config = dict(
    d_model=448,
    vocab_size=16384,
    norm='rmsnorm',
    norm_eps=1e-05,
    lr=0.000649,
    beta1=0.9,
    seq_len=1024,
    train_tokens=549100000,
    dataset='wikipedia_en',
)
Below are experts of layer 4 (counted from 0) of a mixture-of-experts language model. Rows are named router (the router's row for the expert), up (a neuron's input weights, with its number) and show model dimensions 224-335. Each number is 128 + 32 x the weight over its row's rms, rounded and kept within 0 to 255. Numbers have three digits each.
Before each expert's rows: "comes after" lists some tokens at least twice as common just before its tokens as in all text. This comes from a sample of Wikipedia text that the model never trained on. Tokens count by the router's weight.

# expert 11
comes after: "1", "2", "–", ".", ",", " | "
router:140174141118169107140104101098206163118197123202074156110140179091110128154111151095174058133127057036097117133049095150119144152109092088139156118156156162150141094138157119123139113127105077143096098141183137131106105108151143133109094143131146105089082082068122142095151178145099119165129119091131138126107109136095145153099149150109
up17:135118203147100063140092214130124122191149120124114075109087090167159151092106139146129117091191127106126131053183066118141116170141141082148136156126157135089108197077140096084120148129178104099134146112078097116164169083148119106176131203115127172138125104150132136140106125105149094143102055171117180107162148128105157152097149188210
up18:136132084138137113121157151162114136146176093184141141148129169094135131180156130106132130142102139159152126221117097134144131120124112147179153094110153144076123111078161137137138125166185194177151072109144149163201119123145079121126112096114118109140091087103096103083101105100189156163119162175160070115145121173094062113160120230219
up19:115085117086136124100088179104114088132117109184164144117121065131112146097099132141058067137068066112054172155122127085138138180167093130139159152135087181107140136100158149099112161111063093157114116131161171105167111112110133139104128180132120075160112154147165127129168139098158147139107136166122133131158092110093138205095159106089
up20:180101107088144118103132120123126156170104056107134094109121152111102170138168134015098141089156192138183048143139117192112129122107073107132087138124155143155153134071104131172116156214166144147120098160136119109125138182174176074099152139103149194189170137130083146121064101154174125141099127084068116118123131107076089099149100118159
up21:155065139040111133160150117086125147127140132129140106076159092144163136145092105055122133122190089105128120149165117200136111176143093131182120166144127137140161178115144114095113129139151121100187082160192141169086133174166107109120113143133112141121171132157144129172099134131121127061103129134144166048119099130109101161124105179185
up22:150099198194070140103099113098177130100153155167143163125148138155138075162185110117130176128091080091149156118112123097145136101123171116174083118152158143089082119103137108114139093117130130184118136145118119059104141144082148122151088133146109120155109113110122108111085105161099169108105131155174159147191156118123096109097123115148
up23:116139170089097089097108110132122146167149066156124172093125146102178098125103112169077158130138080119144130179079111107144167102130100146166113098121117099127124121178127095130087097129096157183137109091100184154213147062114146123102137125121125083172114152130117074152108178087176135123126122100062157118176142159141111154131112193125
up24:145089151073103138101156124071133142107128133141132213092147151115081178100164157138146118121125143097137089149145153174139171144085076113119119130123137130140153100129116207113124174183136110184098101223065114109069141117150087097178103083050059137162141174122092090064117105088146061110097230096058138135086128131063103157104170133159
up25:121155129163084131086080117140120127097142163141182128181157169167180169126134078120091120126112094144137163148089122139108088046121141123122137135082124129128086130157088153060119126127107119100203139200101116207107168121138196133172100098046090137172123145123148084114152159136128180141182103116111145100139071146125159120108085130101
up26:162136103123088046103104102144113180119169104164161088152088177127166142167167155151121147112121163143170134127112083152111155090124179130150146139126127139098077158074133136083120164164204122110153104124058085155163091124194136128086203113124218084125133094180130124132171148079158132144147091148135138152173105109069118132123109142097
up27:101146059163156119100110150128159136119138101119086124157060074107096138146115133130089116153141106080155130161127148094156067108109139179114151150124087149172109146059126110214104067106126181109171124110132168112159158144087129148145076118154083133116182132153159183157084188204125122116118121122127099192082135144138123070093171159097
up28:096113128098125130101126098128117098144120111117147093117130108112175150061123147097043110156125117106110132162099169166127167099118130169094042061105192145125101101093101072120110098163035121173124063101087214127152180154140123157078181109143107145122157142138081124137138187188160098111184143106120192133152115096146128057107115182117
up29:107091202107101132138136100118131122157133110186141127114146143154063076110074127147132103116144147090114101101156138138138135112119030109116091128170160143120145102128143111080123149109161086058119077195130125160040175120134066132160124151127191214141202142169114104133181140105112180094136160154158119082128148114058140150180152147163
up30:143085122097161162152137093141165128085102138082134129130050156116120121119097134121137099101093071088133089114106133124144136111143095140150121124096104168146146104116109145147060054123106112116098160132108170074131134185124163143195105117152081118125114127088137164181115178135137175019167101136181148100099122111140129135153126164063
up31:189164093173099137062077108159132071118164173172129067140112099133143139165181131113173074116146132152112113206107144096143121168081044121134153131163165127156091104193155149127131111133129096173111135145195192100088076088143140107101165074096140114093100076114094137082113128097181188149175118185115131139082108111128130116117183100163
up32:141111176097126148110103164134119134129129122121043132046187157133130134117139153100120112134192138095057118156124052169132183130112104123130100150187124124139143134203189072114133133142136144127147094122145147100136160123101115116128118145093153132090144105111138148124120176180125117160148145160114186132133109149079157171114141208154
up33:135160131128083134121147179128162133106167142169137057139131097201112115075143101186126126136141096155195187112141168144096130105129156119094120132107152137141072166132130130133121163129143134081108117170152170144150138146082152088132152103055106094139167167126128129129123137113133164125077150145129096140207136124141088169114074115107
up34:122122077144108098186131170132143188094139085175172149140126171076100126159091095133157123124116181108210128121140114103111183093180116156116078178138159147099089119111084199101132157105208147099115105168099090123151086142171140069157135177102117155184142090125096144112139145076167145180115128175123126122115112149107118145183104099143
up35:129158112148066126169110133137126165105095146160104108104173096125150128121144106094151104157151047130152141088162072175118120159166138148100132136143041156183137120105108131123123151068160092142177165120136136153165156164200123114110139124155090092122079183154097062117073175128145106067118098100162131078161128118125136141095128114160
up36:115173121094121030153130148112083167171137110117131179122133132116150130069109112090118152177188150111150080168181078106127136148098154140090164122086076125099077119072174080102154160144161077073136119090109115102161115112123149099118157148118159123148154041129110090133076155125192103128092108105141143141152124161140071101099164174139
up37:053104118160141147095122105144126152063144122089128160123145101117094145164083140116150140105069083140067116144158225134152085181148076134147091117165080151149106072155084161050107103114085066116080152179138142080140151148115120160146143115140135139128091098142177117139146119154140119140137139198162129097128149100070098127186163142210
up38:123145128123144133120090110165154111167200131109098097116165110155137149124131091124093088099187154047114142098103090145138120120134136165143106123117104150185154118194135115154183173132184144107144121167193148125107144122138109121144103181126104105129126160133165157111123184139120150083189076129141116107043120126070138143092187211080
up39:130126117145176110147077113106120195163072149116173122144175159139133176089134175125070139136111105118155156078111174071145109077169159093064120112161167142137102130142088120193099158120106049135120135196147101106115087115151163146172154131154083159126171110168108163155130183194143115138116114116190135152129118112092123071055118097055
up40:119155096116117088108076149124177088119146076168089137143114148142096138188157151039145122127177117091119190162128083209135113163149114122151160077148134145100123123189107119164070168068168156096145112167182202140131137073089089110095206112102150125067149118048124108088158158111153149134135159162173089158102155131106099174114116132146
up41:074032208085142150054139141063142151122134096169112170105156085107057120097123143114120115150142193147133147098137146127141208108148096141125073121151123146103127159159117195137152091116181184146125115193133146164072149142129183128100145126094178213150179159141092096097126156067147091135112164113130138108119175095111134184110161119149
up42:147121123089138061132154175156157166119179121141191203176174166118126128145061133164157154099125097120136099184181113145114050119121116073129120093083140107132140133155117119061072120138214123036112071119114116161148106122145165104119063118106133159190153127124152129110131149103121128137176157178137144132185115115126129114172116186109
up43:109104170123086084064101083107094115160163136176074125115028086111083076038087090129160207197144123089115085117123148131172158134084077101112083196153127174111086191080146095175126141168162117089178074117070126133144148118095136178112153166120145123141168132101071170133179164167137082148131102139136172156113138151122107086105168158152
up44:081155152103105140120063107149114092066100116132069117157160122140094085122114157126133126120171068100136087128091102152138099165111160145113081084046189143111157134149074160084140149108150169157151133161124133121179150106159180181081119125138121161129119106128099133116163139118149134151111164145114136145200094079129131120040167162134
up45:126146144156159110148113095149147161116068179151089104093167151122077101101051139149134118080169074198082165163158088105149141109190170099168144161134176119136103142170118145083148084147143073183175074151091106123073137161130191136154119183084160169088137071142152152148191137114139159098127112118194139153113114138114143152101161096095
up46:049129089155135130082088109118099133135163110162126157109125113077175096166089152199130184184134193114140148162108100138142145140130106102104087076136153129115139191139140113109125110091170105218102139136144119109129145096102124086076148093061146108109112172109090137124136083065136140142185130142110131164116123144144096139107172112189
up47:135126126114091127102116130112162050104098141158111144155123178144127149119168117157157143145131129151091152113158156142155098077131102133137084134114115151120086116179137142190151202096138123157136134178129117129127154183123135113147143119088063084130154186133093094143136155117203148125159107127096215098171095074093142111123147166149
up48:179127128068089188136114142104148119132113134115117073041087041106195135083171158133108122143152064149078094106129068139150135127117139122051164092151108140111118091115152113151120105137098154161109130137080130136081117190091129176108134098108132092220111164137127114134141138096091111105094142127122197116102132134134103153117096162120
up49:081097095159143064121114142116162106185167139109142140128132197158122126119044127171063119147140087103085100089113125135152113126124058167160094086155087122182133117162145118125101103116146112164090127140145166144133166113160118191142201197079090140071130167097106145151131184173155106086123112108052163158119138125140117138100109112089
up50:139139109129139146094156103153067120177134140114138127147156063134138132142148066130090098175082119168139156187145156136113133136141091104112121099088140147168155142159093095115113138145150152099159175161116148102035160159148177142157107125088103104192120180144178085082144106154095100144143128174184145067162071149135142138117105118097
up51:158127207093101047143140151077139143111147097162131105074132153141139100109094138118145177087191185080162167101143091147104095114159116160128101092151157128147143189122094149108090202126159036107094107147111133153184083126122116090133183181099101127108147123087099136114182134068144102127163132145109189160155102122113122136116138166087
up52:146165148133095128085099176088143140169156095153145084092143138113165165136147142082169114089209104082075106135123053213130132151090119065143121116119113133173118092091140087110112150119167145127096119062115091106133171124106080073120078089104143136095135106147113143083133125143119095143056116171138145147131117153104112124053139129161
up53:152121171146172127115127127105162172169024143122176121126052138124193135077147120124131125121153174086112077104121119068124140115100117101133121173137144141140070154084116114100156098188048120131107110151071118031101110212087137131144147154189166152118111115164111184098150107165131139129151113127174156119108123093203096127044144095095
up54:102152123157111128190171209115105201121173154170085185154193144164094154154073054098155133110155079128185128123161084145122110137142136087111134110111131154138108145152124135098089140100197162113143150074205079058125158169162127114135075132136127121150085107115072156151128145073118134127074143185159055118153139117088135116117060136137
up55:155121136123077070130096106163155123180131163175147139081097151137136083129066122172133098032151119140158121074146140096134111092126115061145105097104119106139125131114131108146125128152114077143115145087095118099145114156130159167116223117118146146153142163174130197133144121105172145101120096133083155100156084121156150115166110152145
up56:121114150122159065128088121079178160146144129163162156087072157116123089128179127090101142052090225122130102121123115159123157094158093135106088157150133157108079164092108104108138122145147094120130118133080130161182167152137168070103255208132154215151135157113095148146158121140137112109080127111104124161126123130133098129125087090107
up57:124075147126154174159118124163107150118134152147111101095140108141083156131085108150130137162084074158097172120115122120162114135169089114185166142134121134103069135141162135110151066115151110141131084132124137122168111120102186204141156216115157110139133180135140155158144121111181183084130102158072129140156175138136123156115146096081
up58:123144168083090052175143131061101152091168163158146122046129127094157101109080107151086151114131132125208121099156092127095109112122127057101153167149146131142136141141107129110136170099187077123114068116117099103157111107136134061142155146123123130169149165118088139120112088086118165122120128192089144120141076129033114144105154203119
up59:129170084125147109150156130088159074152085135131163157095198096130100166117139070113140122116131146114129145134107117124160134101113121132157069050122182142176124090177085120123133148083167120132161156123166133166109146165115208136123194193111132143116156163148099094131190179089153100141105151141080113159160138126107138100132094121131
up60:090060134148134181143106121124113123170098141097105093125063000154129098142139181081100133162140075146118139134161129083144111150140133130148122148131120142147095124087103136135118080110110132141154122159108153093140089124078128149111116191168107162162136135126101143156161181156123167102124152119063140149145093164179113168127102165120
up61:172096161068117136140104131089110146118129114110152129162084066066138059078141141157110122120079139131104152156131149098114202133080094127123116101148106133098159141068128178129060148182161112124143148164091111164118081120114094109152135121076137158160113211106137105125192120116137117098151108138121172109147118141115142198151137128099
up62:166125115123129102116138083094069094136119132195091239065135076119068155177098118131097183160078124113093110203096126150161161147116110087159089106058164119118146150135136137100107141103107132141207097134157167100140133078146125137090127109123093088126133132094069090119147118119196151162103166091127139161162086118104101137154173142111
up63:131129120060133090131176128093151152129154099134116054108188174118123163151148121137143110096154141136125142202097115197209130137073086142145089080119141121122174136095161138163096206195136119111082127111086153127077182139120100083125147140086159097115194169172163125091122160175143121102118106134181162147139100144093124116104120156142
up64:160112129162106097134071156113147216111127132145178134085141177072116094128165139144054066131178095097091146163132138200141072119094029160162169109123198136129107092198123096116133094128190123127160084165167162090096126101122151101126157128118133130136157139121118125102134222119181166118131118141092114133079126159123156103132162136095
up65:124131093132076186070099179136108118079172125169117149182112103122157085168169131113109149142115144149125151148084139082169112099103159094126133162167098128123109112144108165142118067132131086122186151163135161143138116157099144154179133053098141130138117147182101122131134143132174176128162146166153097120116108145170128133150121130134
up66:134122071166105119120130121117105142154087160076126137164103068186142088109149068081139132106152115194153135117118145132124087080129054121128133149046110146174162122175080070107126107089070065095157145160120110124140144095172198180152134133094110143204160123136113143104184115109118116120125116148103154135198146125153134086094082162106
up67:113134114145123040140094158055125134162129111195119185130138098131134153133121135121142059110133131109083128150161107095146145144137092166128072111152111173231141128177077127143137100111134088109059186186195168083133169102170177094101157120168144122160119164154122139102092177125142134086094131159126157109140109156140139114136136141112
up68:163077163081124025127107113047160168156161150173147120099109209115119071104064134167126173118217098081179119110134125145135111103137109143092099131146123110100136113124150093140073082183133122100130110040107109119103152167146161093102110155119117066087142140105119120150127154073156123106130150141155122163179117107081165142122104113118
up69:104107145071089138114088107091146119113160140128124156150170146058093176148081165162134097100066074150124168117123137140162085165063119126140094113097153157159107095209027124110063113088208113127140146157154152116138131096130150191112135089117052167116105105074114122098150123104178064144141106088115122136148144106096153103133154117180
up70:099092102106163075079146078105126105107139106140124136110124096125145148140148125150115171106084116132126155134162181068116136153182182154167074124085201169142126133117057120098109132094092151135074117091079187088114114070116161054143156135126104135167095153172096110144121102090142092132087118112080197177172108072121109125107157154170
up71:127108171052168115140163137097178163146132080131177119127133122055087146155184112040115098152148128134146117166155075178140132143109103137141082117136159153113167131097113138145145129166203127187119081137152131120097179173167106038156116122177108178152162120142120117104124150126172127113122160124101114149084106123051045124134125134137
up72:101193135116187143147133090108176117090091118139109091077106107121124127141184154115079073144126132102207149184111116180127148129142127149172174163101155158107126135141134126117136129139131169147139108140165158109043174103145179067111110161180107163089125068140107148143135153117137168088154097159154137180162129151079076159077168110072
up73:046138157137109072115124126105095067159139126121127188112074105082136077168063079146128163133138146114117139126115116121121144115103110164096115134136115153089134117139184178108124077131163161123176086151109170089155138091123099122123156117098140146071143174124119149126066205132123160099110147141133174137103133134186096127139155133119
up74:163138165162136090155058135107152185154038128117222109177061132130103105080114125138090098102174082146164146084126118115120134088139097142136114101130116144113116126130124131099143097181092120141139087135124119103111136166171139066153149129139140129108136123117120166133129182143146140056119113144135113123160134091155085164088145098112
up75:137043171072145113111096165142113123126132129123121151049114158149159129088117149067055075166105095114023152166151081152096146130156048139121148093170125146141137137128113091116104111104100151058116099170080153102091124105118130126115171158116169161190132152151127144113146173121146137109121136132138188145114091155134110140111171174107
up76:100083156122113139114119117086151107096146109157116158072152128136113145122121159078159127107105108107095103178171046197150122187084089123102114083139096163155168108159102122104098144095168177093135147166114154124082159155175144113154137133125142184134136146105083108145095167178114136116145156122132147117110125130075103110121209129144
up77:124087146109093113107104100108152155125145083137138095147086039068167090133115107163168143079122168132123119116166092036138211119144145130190065112119111143123084137092121178134113116147117127156138135138075093098198086120099164107142127132143139103192128152167156157190135142113152092088101105169067106133170176103128101100114124170183
up78:105146097082113098133129090079137104121174018184119142090127135077089153150087165071143156101122083118155093150145060162102173164102083147138137148103103166173154147161071169119118129095093107088075117147232150197142166091151112120130128080158119154147135140096142125118078072112127133195105146107169152126069109137142103126127162133103
up79:047088139115119085110139119091125114170139124094130080128067101119145103080148147111105114176135112089109185123134080128134122118078123118094111168140137154110137128105181125141093141168110107130164099141131130134127108108102103153112183157094103134111117133120113132075111152156174122102133114191091113165164115157065124104105130146121
up80:149139130150116131127105115131126098119130113117128103101152120151119153164089142069142103133183103096187156128122065130134102108064197146073100104064083149149110148153101114165138083110130053077101093114104149119121164134165212140089110110150113138148134161174154181032125155169086134143187127165155150140118058107110112124068141127071
up81:145144107178042097094108112125130180141143146202176073162127166132111051092124133153096134131147087123122189149123130164111096169148112120118149111151104158159165192186126153134104109154108079134140179109099142119109144099208137092123116144115064103148108130136127089117118157120197115130137089148150105103143115104147142110122119130170
up82:121040164127119131119068157099151132117101107130115145111154107162161132071174140153163185150107154103165126117138106146130182138148153172167059137194103156134087166140136140091097110183027126150162123143147153128130194116118142119149140142113110120137123166127089108186120140175098146076123158124143109150159071111110125158081116199194
up83:104108135112098087122117132157094002142163138118094145150118166162093086187150166099186138127131122152143162111117081131123141122129089112138149100113087157164116149128049097145137157074101099111097151106090142120105112111145161146153171136079130132132142145131165114114135066123104092159125155092090167173121151108104110130122147159095
up84:100118086158121171086132088130105162151130107161105071075143121145131122130136183114084107121097095122149146160144059093138133146072126127143098111136135150139101090125128126147106110115165135153150100140136183134129168079157132111110179169162063083120118119153049128104143129157126138116118131155109123166154054162073130116124165170151
up85:148120120112112091079059096096125084145161144167115067177186140112107085114137089109107088102207107089175165112186111172124135158103089118155114148150194159112113109136125112155133145161172149077174093185143093126036121078117134074124115155127130144071134122070119119035148208130158156131131119132116103101092106108090155160159170086174
up86:132141177119143086073147087096143099061112154119125124081095030133083108125201150126116138155155135111155128168134136149123145064128142148097117084107095168126118118080146154124110133142126148131138112133157128071092104141090111149048126133102137173152136111106139149064151137166137244156151154191178210088135052142089095197120144147117
up87:135136162161086118150110103045120098160117080135192102127139174141068093058114087171127218135117089135144118111141136111165150152151134158139080130110140147168139154162102091181132114144125116117165132111132119129134171095110115123128149132071118109129131127124098124168168167175176104129142112097144151090125151127122113153113085169125
up88:137135161124048139100128178102098098066086077092140136155139154130184106166111038101177118089156155109076147132126156112141099063105150125104108139088145149117096131147073165192129160116144121076104138210188128165125149151094112108172143130127070144150180193100120155102118182083222139188112126191065171111128064112135116112148113118141
up89:177104198128103075092160166070109066163086145101123190184114149176161139123105145122142080150173178091167127103185131132107082070159156157100125092118091132146098167146106133167135061125091149045136143107091148196155169138120173162127132178107114123141182115128150135144063176171120078135093146118143136170177106122157124130104113144128
up90:123121130164070085166101102110099116143110135097137176165079060149145091128179114140110171142114139110144071132098148152179149110164075133118143098150090136133112194110075114144084127067122090064115142145105132109123155138133157171124093162111117143211151156090136108176147180140086123077076156146140228153135098115161124131134176134093
up91:154073139123108120149153092123112125202174147211074116099182171105090130148057162107131106175145115151182182148139114178130189107092078167146096166109094162134108148170160171169140115099156137114174058195176178180044138102073166209093134107110120139086176134062142121154134164101081153175153150139159142074126159142138146193152125080135
up92:123184144113070107126011118083174132142145124202140086141117149151119166144152134102119085126101076131123167098103088164118113176116112114176178125135105155173079097169102167116096087076090166127105134153170170140097110070057172088114147110131164130122128114088108148118131153119125169139138116137096140109052166138121118127148102122086
up93:162098115070106108110112142108099128149131140174142075102144111090140130140099156084133075081180088101124131144123127192134124200064065131118163103137114157121113109164152124147141142118141151080134121123158183141132071101140118106082170100111093107131160091141155103064161208084125139168105149168141080096118118204119137164107117143101
up94:143141130120110101124107088125077151116160114166116170112085114121086124070137078145132208137140125116115078149094089157143151125108110118061144098140125130178094181150073100092112115094115080075138155223107161132172124114152136177133151122084122169153095108090098168130134118138155165183108168093110133149093096154144124136037109141147
up95:124105158127153125089124142080126148163108117136083050186179151094122074156112110152134099143137108167128161088126117161122132129166120130135092140151169151116125144107149100105098090117148105157146115165109145099139150111122095126105185159169094128106155156146087168146127158118155077114090061130142151171182180088152147110104155034149
up96:111125161050119134121113133096143078129121148173118140110153121125067091165113136106195077111122150128123071126142109172119129119128120147080118119098064159220166160188111172123119112066097145046124100116205160161113128106154143157077127096163076115092130100109184138132115104101098120105148128115153150127100092136162148103182124108131
up97:110095131159101050125159092110115183131156096147154116190116179177193102165126113098151128168168132102238152099127131173119098088107158094071107152096104160108119125110128161143103130128182101161139113187160071087113067165200170121132152120099152101130109119126140147107075190090149168153095057155150097158138073120116108121106101170154
up98:113118139110148135132120130107080056147146092172137172081108169121141112180146132111105070106076121101041157142162091114107141183105082128152146117111102172152138146097047113118098163099108092105125125174167176111091099081168154136155113066119080136148100174142101121113157175102154151175094179129120147110096094129102135144074194115087
up99:085130131145155124160113092115170157103128088137138116129206128081098144120113170118142115150093119158206105154102118123169177109179067122149100106091163158086139128119071128184166134140112183117125078117126113139105169144153178084101076117130132162110155142117093156079171156076138142148128128130132119128160146032074105122166158164092
up100:082126153096096105128121102162106152130140134152111180078155129101108113076105133080118138153157134149157108139121045139160151164065156095054140150124074123129138135154204139109170138144158143070165085146121096140096126130220106115119161099113132133111165076133093110093143139145124110107128155155173110103159123127092092083100173160124
up101:184165093154093092116146159116117106130123158161136123160123158163119109142104110089123133164115111091201144133153059183085061119145149083092116101118107156111101156130118144146131088087155081092119136161074092150081161188157156144170085148145065139181147150160124126163093154102094161147139140142093171172149136148112058068095121116153
up102:102111169073120092063069146136128067099092165141088149112140133136111072139135145149143113127130147159084081131151109153134102123103123103146176125164149097138165095140157180120138116096125048098103138156108136137067113054127097169120165161095111170097151110177184161135094113106167147108162096142144147089128145184111119150154153139125
up103:113130129112099121087110106080180126097139150158154123142179148100127097075162140163130102134160145134099142130117141131136138085128112167136097141161159107215158157201098108164131189153127067148131143121155115136110137125143159117140103103127095121117136148117120067161131152179205163135190149066104151089138108153108114098152114148146
up104:153095141089080136131131137122151122127144134139094099075074095139130096127123114116150134161142116119189109064129087171091189139165141075166107088144090159129125133149131149126117157150130139125104178108108097061162130114123180098148116116140124109200141150129113154172098134147116126065075122118078167141130122121134083135090093166146
up105:093128182126142115102159136086146076136136126147168144113122091138091172136139102101161168124147114096100158119081160191143121190122072137123157119162119160083139108124118154096063073204195111085132160147166176094087142132079097182076138165113122110086127104072146130136187137149148093101204150171158118144110132126108128211166154088131
up106:160078095055109111105175149100144121085104173152146153125159094164167154127128156130168129134115175176139158194164073157146134124137121096149094115129114122109134097102078128103111126093088134119055121137042154152123080108180121175112122088092164098199141147160124127071128180102154132108129127153101129115159109136124071094118149192116
up107:110178114099145097099080116126134140133155097141106102115161145059184118144158089158142143085159156170111071129106117108135094116086132157175215161134143128148112101127130137141157082136176119106112101130064115139134117116140146135137153148142157149109149076140154160120131135168187185109139118167150143049114140167108070094089134163083
up108:136172148140107057164108158133117055126080103060177128122152166133168143172141086138097124060081126155106097163122121087116053117076097130106123150073140125161139148155072111156132190139174083129151121136179141074144127097138226129135148125128094094160181117116185182156151155135156104230076135178090098119188062056108145068079160138109
up109:087154132144137133083146129131103147123168092133071103160127139107097132167216099116107110163124137128173164159168125196123139153141136160111106121108089160144162118130082114155127237095180190139173159168153135177111178143110118151103068117163088144144143149147132119098066150123112096167177103126148111092180131118132118134139102151166
up110:122193092096144110100104130194188111117153108190176081122055073138143104189168175115094139133168160091145105207097200208140111104115090111135168094149111153127148124120116129150098120094172167158112120155159172102112113090193087118103150142109119147105094144126156080106167137101197201077204111164134152138093148136146101142140139199159
up111:154114075124071088078108128101118077117093112121192109180163140117147134122159155139177116126153123160154146175151119133129169136098101126052121101098126121140147127075166104150099122166164136133062162137181182158163163112111157092134125058069155169153129158098147119106140152087151161157106226146119117102160098072077095156131109100108
up112:122018157062148123112112094109116158101170113160078114133147126121154132130038208087066125156089125107076144144109108194127186174122091093141076103207150165128145097134137123066098102184138127097121083178116164090097113137097059110116160105070113155152141140125104101106124124176117126125180155179116107110165115146019154137112175182140
up113:131127061162127073122102133127143162147102162199112087108126125097113096179117095056143127142156062091160144179089073182129092182129100055093044079113145156143214096127159158132144153131147161166168154150166135081139140076171182085107168130149127135157110151139087111110152185127150158106091101161088116159164143147111105131115141162126
up114:133128068097098105132110141101158119101135104172188129154148142089112080121111146156082107232140092144144098179136124111110151092118075151148140114174148132193094146144112110147081115102142163119135136161172136128122117143158158184085135102118083103154153094150133172077158161190158102144156115114123117147145135083140136136126111123137
up115:169134067131122107158173167149156156155093202140090139113153088137123106142176098115148093131191104127091130170103156111192131040130071126141070121136092143161157084191158143115116139160151120169178117107170165110118140160190175107140176168117144116109146109145106105123134195145156113142079145191132153104169135140164143120148108153173
up116:092095098153132094097076113172132075115125116156057081091178148155114146172109162108117070097113113155135182179122100148165125160128111128101162082142163169067123125141178127157108113105130131135090131164158186150113133074143108120070193122101070110076157122128110170129148160155148136118171159160119123139130136151061145144131133094128
up117:114111087088103141162174135101144092142066143117165128160096122118124100117169113103183092205092113149125141101142124144114115135090090123155142124146142201140182130164097166131139125111133095183154148166233128131101122125182182153134152157114073108108108086141113125099131159037189098144167101146097068097095145103114149153126142069110
up118:146108104089092073142086114145155160117135157128152149163089182092129129127068174139064168087108196157152145150131181067094171084114158127171064158119096085131112123048161143129163095165135136132135130105089055149138151097183171101139149114124111124140163144117108116124123086133129123134138109131072140109138093129086104114142095176102
up119:122092178166117178118091148180151140115094114120081101157132080156122070186176157081093081175081067122138151179143137102168144135111124128159112173118141144152057118102128190152114115106082112188112137177128103108122132165124179154171139167117140095162114126141116115123159180198162166144104136133105127113119112145192139185103140146105
up120:139121224101134131166157118113130181091156114148152169132165114175154132134119097097111122177104148087150165152191138160128149097142137135092118152102121128145149255108072144105081113135149148115145096125145116140133123138137122103169063122126122171152120098157157118105067081135137133111132134111167125099105110107108083126088155143120
up121:111123156112134065122103104085139157179128071169152133106166146126140152118089124121176110058166179087181129119157141090093117065104138129106131109175125146141148150207097097144103093145167158091068138103147116111188146136142133096130122173151146089152123115125150121082122125087133103142116097137136114101119115103038170196170105102143
up122:117132135170106126134098130156133131146111155139095106112164093131119070092109160119104142171144169118154129123136098162147160128108125127115121148157163169098171106106196158119111143208145160166140107156137145116081106112132126144104140118085065120074105162125117111096108143108174163111102173167118112133157124145133119165090140145109
up123:110129094141077102100132123122125176113169119160124140163184160119102123156106134072117076130199155184117136100169102130127138110133142128154123129132137153166112159130191080155127111108108020103129174192169137198124147179177146115109091152131119120103128080077141182120094191093117095143130103171155157109100101164092134137092140114105
up124:131110151102127086135142132079136154162090147155198114176131100132088138059144163130122107113172127125112159042114148158083115095120155124147135143178170169083146113124145203127079124157204137070186138139157110141059123144108135146095119165109116096098134126106136152081146213024175141066106086168146121153130142121112146201145141100106
up125:156083154149111150124124118168130130152085114129171098151106134098149144131138125101100111060089117209095081184162149101163117171106046105165132138142139149146111150125143145060169068152119124117141169142063167085107078175152136128188114085124132169128108085181161137175154114147172188092172125135183123081130092160148097101211159145155
up126:127180112123112128121122125170104097111133142147089114185130115126101113068150184116153088194137170129174165166136154148128173107112122127113154112131198138156155116173146187127093187131164106176213087135173131117095099135131140130104106136075128127078122116083135087063111123085232177120147132114137086134144116102126145179112180141151
up127:171128110156114128106087159121141193233095124184194098184131153136095142145134110118097088024130120118143122107079139164095082103157065120156127068122126150148115095108144130138163068179113117167141130135087103073078130132109163099101114141122107144107120159125106102144133160137117122070122133122108084111134140134156139139128084052108
up128:123149155121129101158109147103113132198118126219118183143212083152069214113100105113168127149151111116116155171131078167150147146145142103080112141075084153139141149170116113169171135096198108082146120125202130112127155156155153149107100115090139129181183156142131140087173132103101076160143166128161130127136104121121123161178104176186
up129:186147114135130133095078120099119082146115096157126139128105090168131137159170104048181068159183105103100161224113077195151151187109101124106128105099115157200112177142122083122106193087149174078170104161209131158109133133147127147093101111071104136145159161141090096106222173133109127153133196125162144128108067152119103128175093091142
up130:157099129083127108162130169110189158114137077148192182103108169173093104129089164142175091096145097143175156163167133114144165105137123098122084174106132117130083152156119152145102143135142084113093088175160126139099089148173153120097106098108114124156161163130162162097200142099127103150064126166092142099169111080080124129186145085094
up131:073145185146135120155153149111074093170112135128097179132131124139063128156096049126115151133162150139124123121149114104176138133118072117150067167099144130142119177142137131158157184122203093106221084137194113127100132083092121150173100157138115135099146064092166166178162176197141170190091175143122114098105155160087106129133118142125
up132:125062132166166077119134126081173142106123104120161142105156125118126132140163145161109181106054087089172215123223160140101150162145089115139109193125081175183120118141036146126096150096195165086102113143105142101174114129126122078150107156166097118189123189120104128091145200076143142090123094184089073109124086100109107109168119114141
up133:149071176089127076068138117069150169154151137083054141121073101105114104114096197203097145101102129118076146186088136126131138067068061186158100116123196117148103124128108106124058138171084079192129091144115101103120107100142130141115136117103157098151125136099098101086181138125153138160155178150111127134141102143098153156117156085123
up134:156141130136130166099062109138132175116107102168097114139049148141061140089112134160069126141117101126106096180068120181160159136122175182128144125136127171096073132093132115093083081134111178146150167071096193169156220116032166126122154086153084158117112138145093099169101084116124148100136177090142124110127113113123117070077113163147
up135:129075115213108106105099127122096109121043139136102122145140124090112126131112128213145090120124069157051106173129163112132133154095072109086089155082113132122160113069127161156105146128163135086191137163100159125159158125134167125166119086074130114181107197132132166137181172089134124198127159149095177116121106116108142083133190117061
up136:112125137167110077059070140090126144154111163131120105158140166137146140119166066092181126100168136140122172119135121140159117086068109167148099069133153133179089113112145155180172083121137142111099119159130115151084140070112154191082166171108175183121169139090172160067164176164125162168124102130120133124094152120130149094175156094171
up137:145154162118117109141081188094132155150166095122120114153177189136071052147126079135166113053134114104137064068180199143093188134166079115182140129131151147179152151140118118147109097115085135109113103105157132122074139069192193131163130126149087127099155102098156153099129119040122128130163128130140101186136115086094146127124111112159
up138:167094133148136127075102128094153178154132145141118120190077085096072104129155138161082128153048139137161173079145114143125170179144132115171064113123138175102087122139136138131073134145114083176192157131124131097108125122173149100116071127153111108126110120110107113205154155109112108095151124143146130153158155105169108168141154080190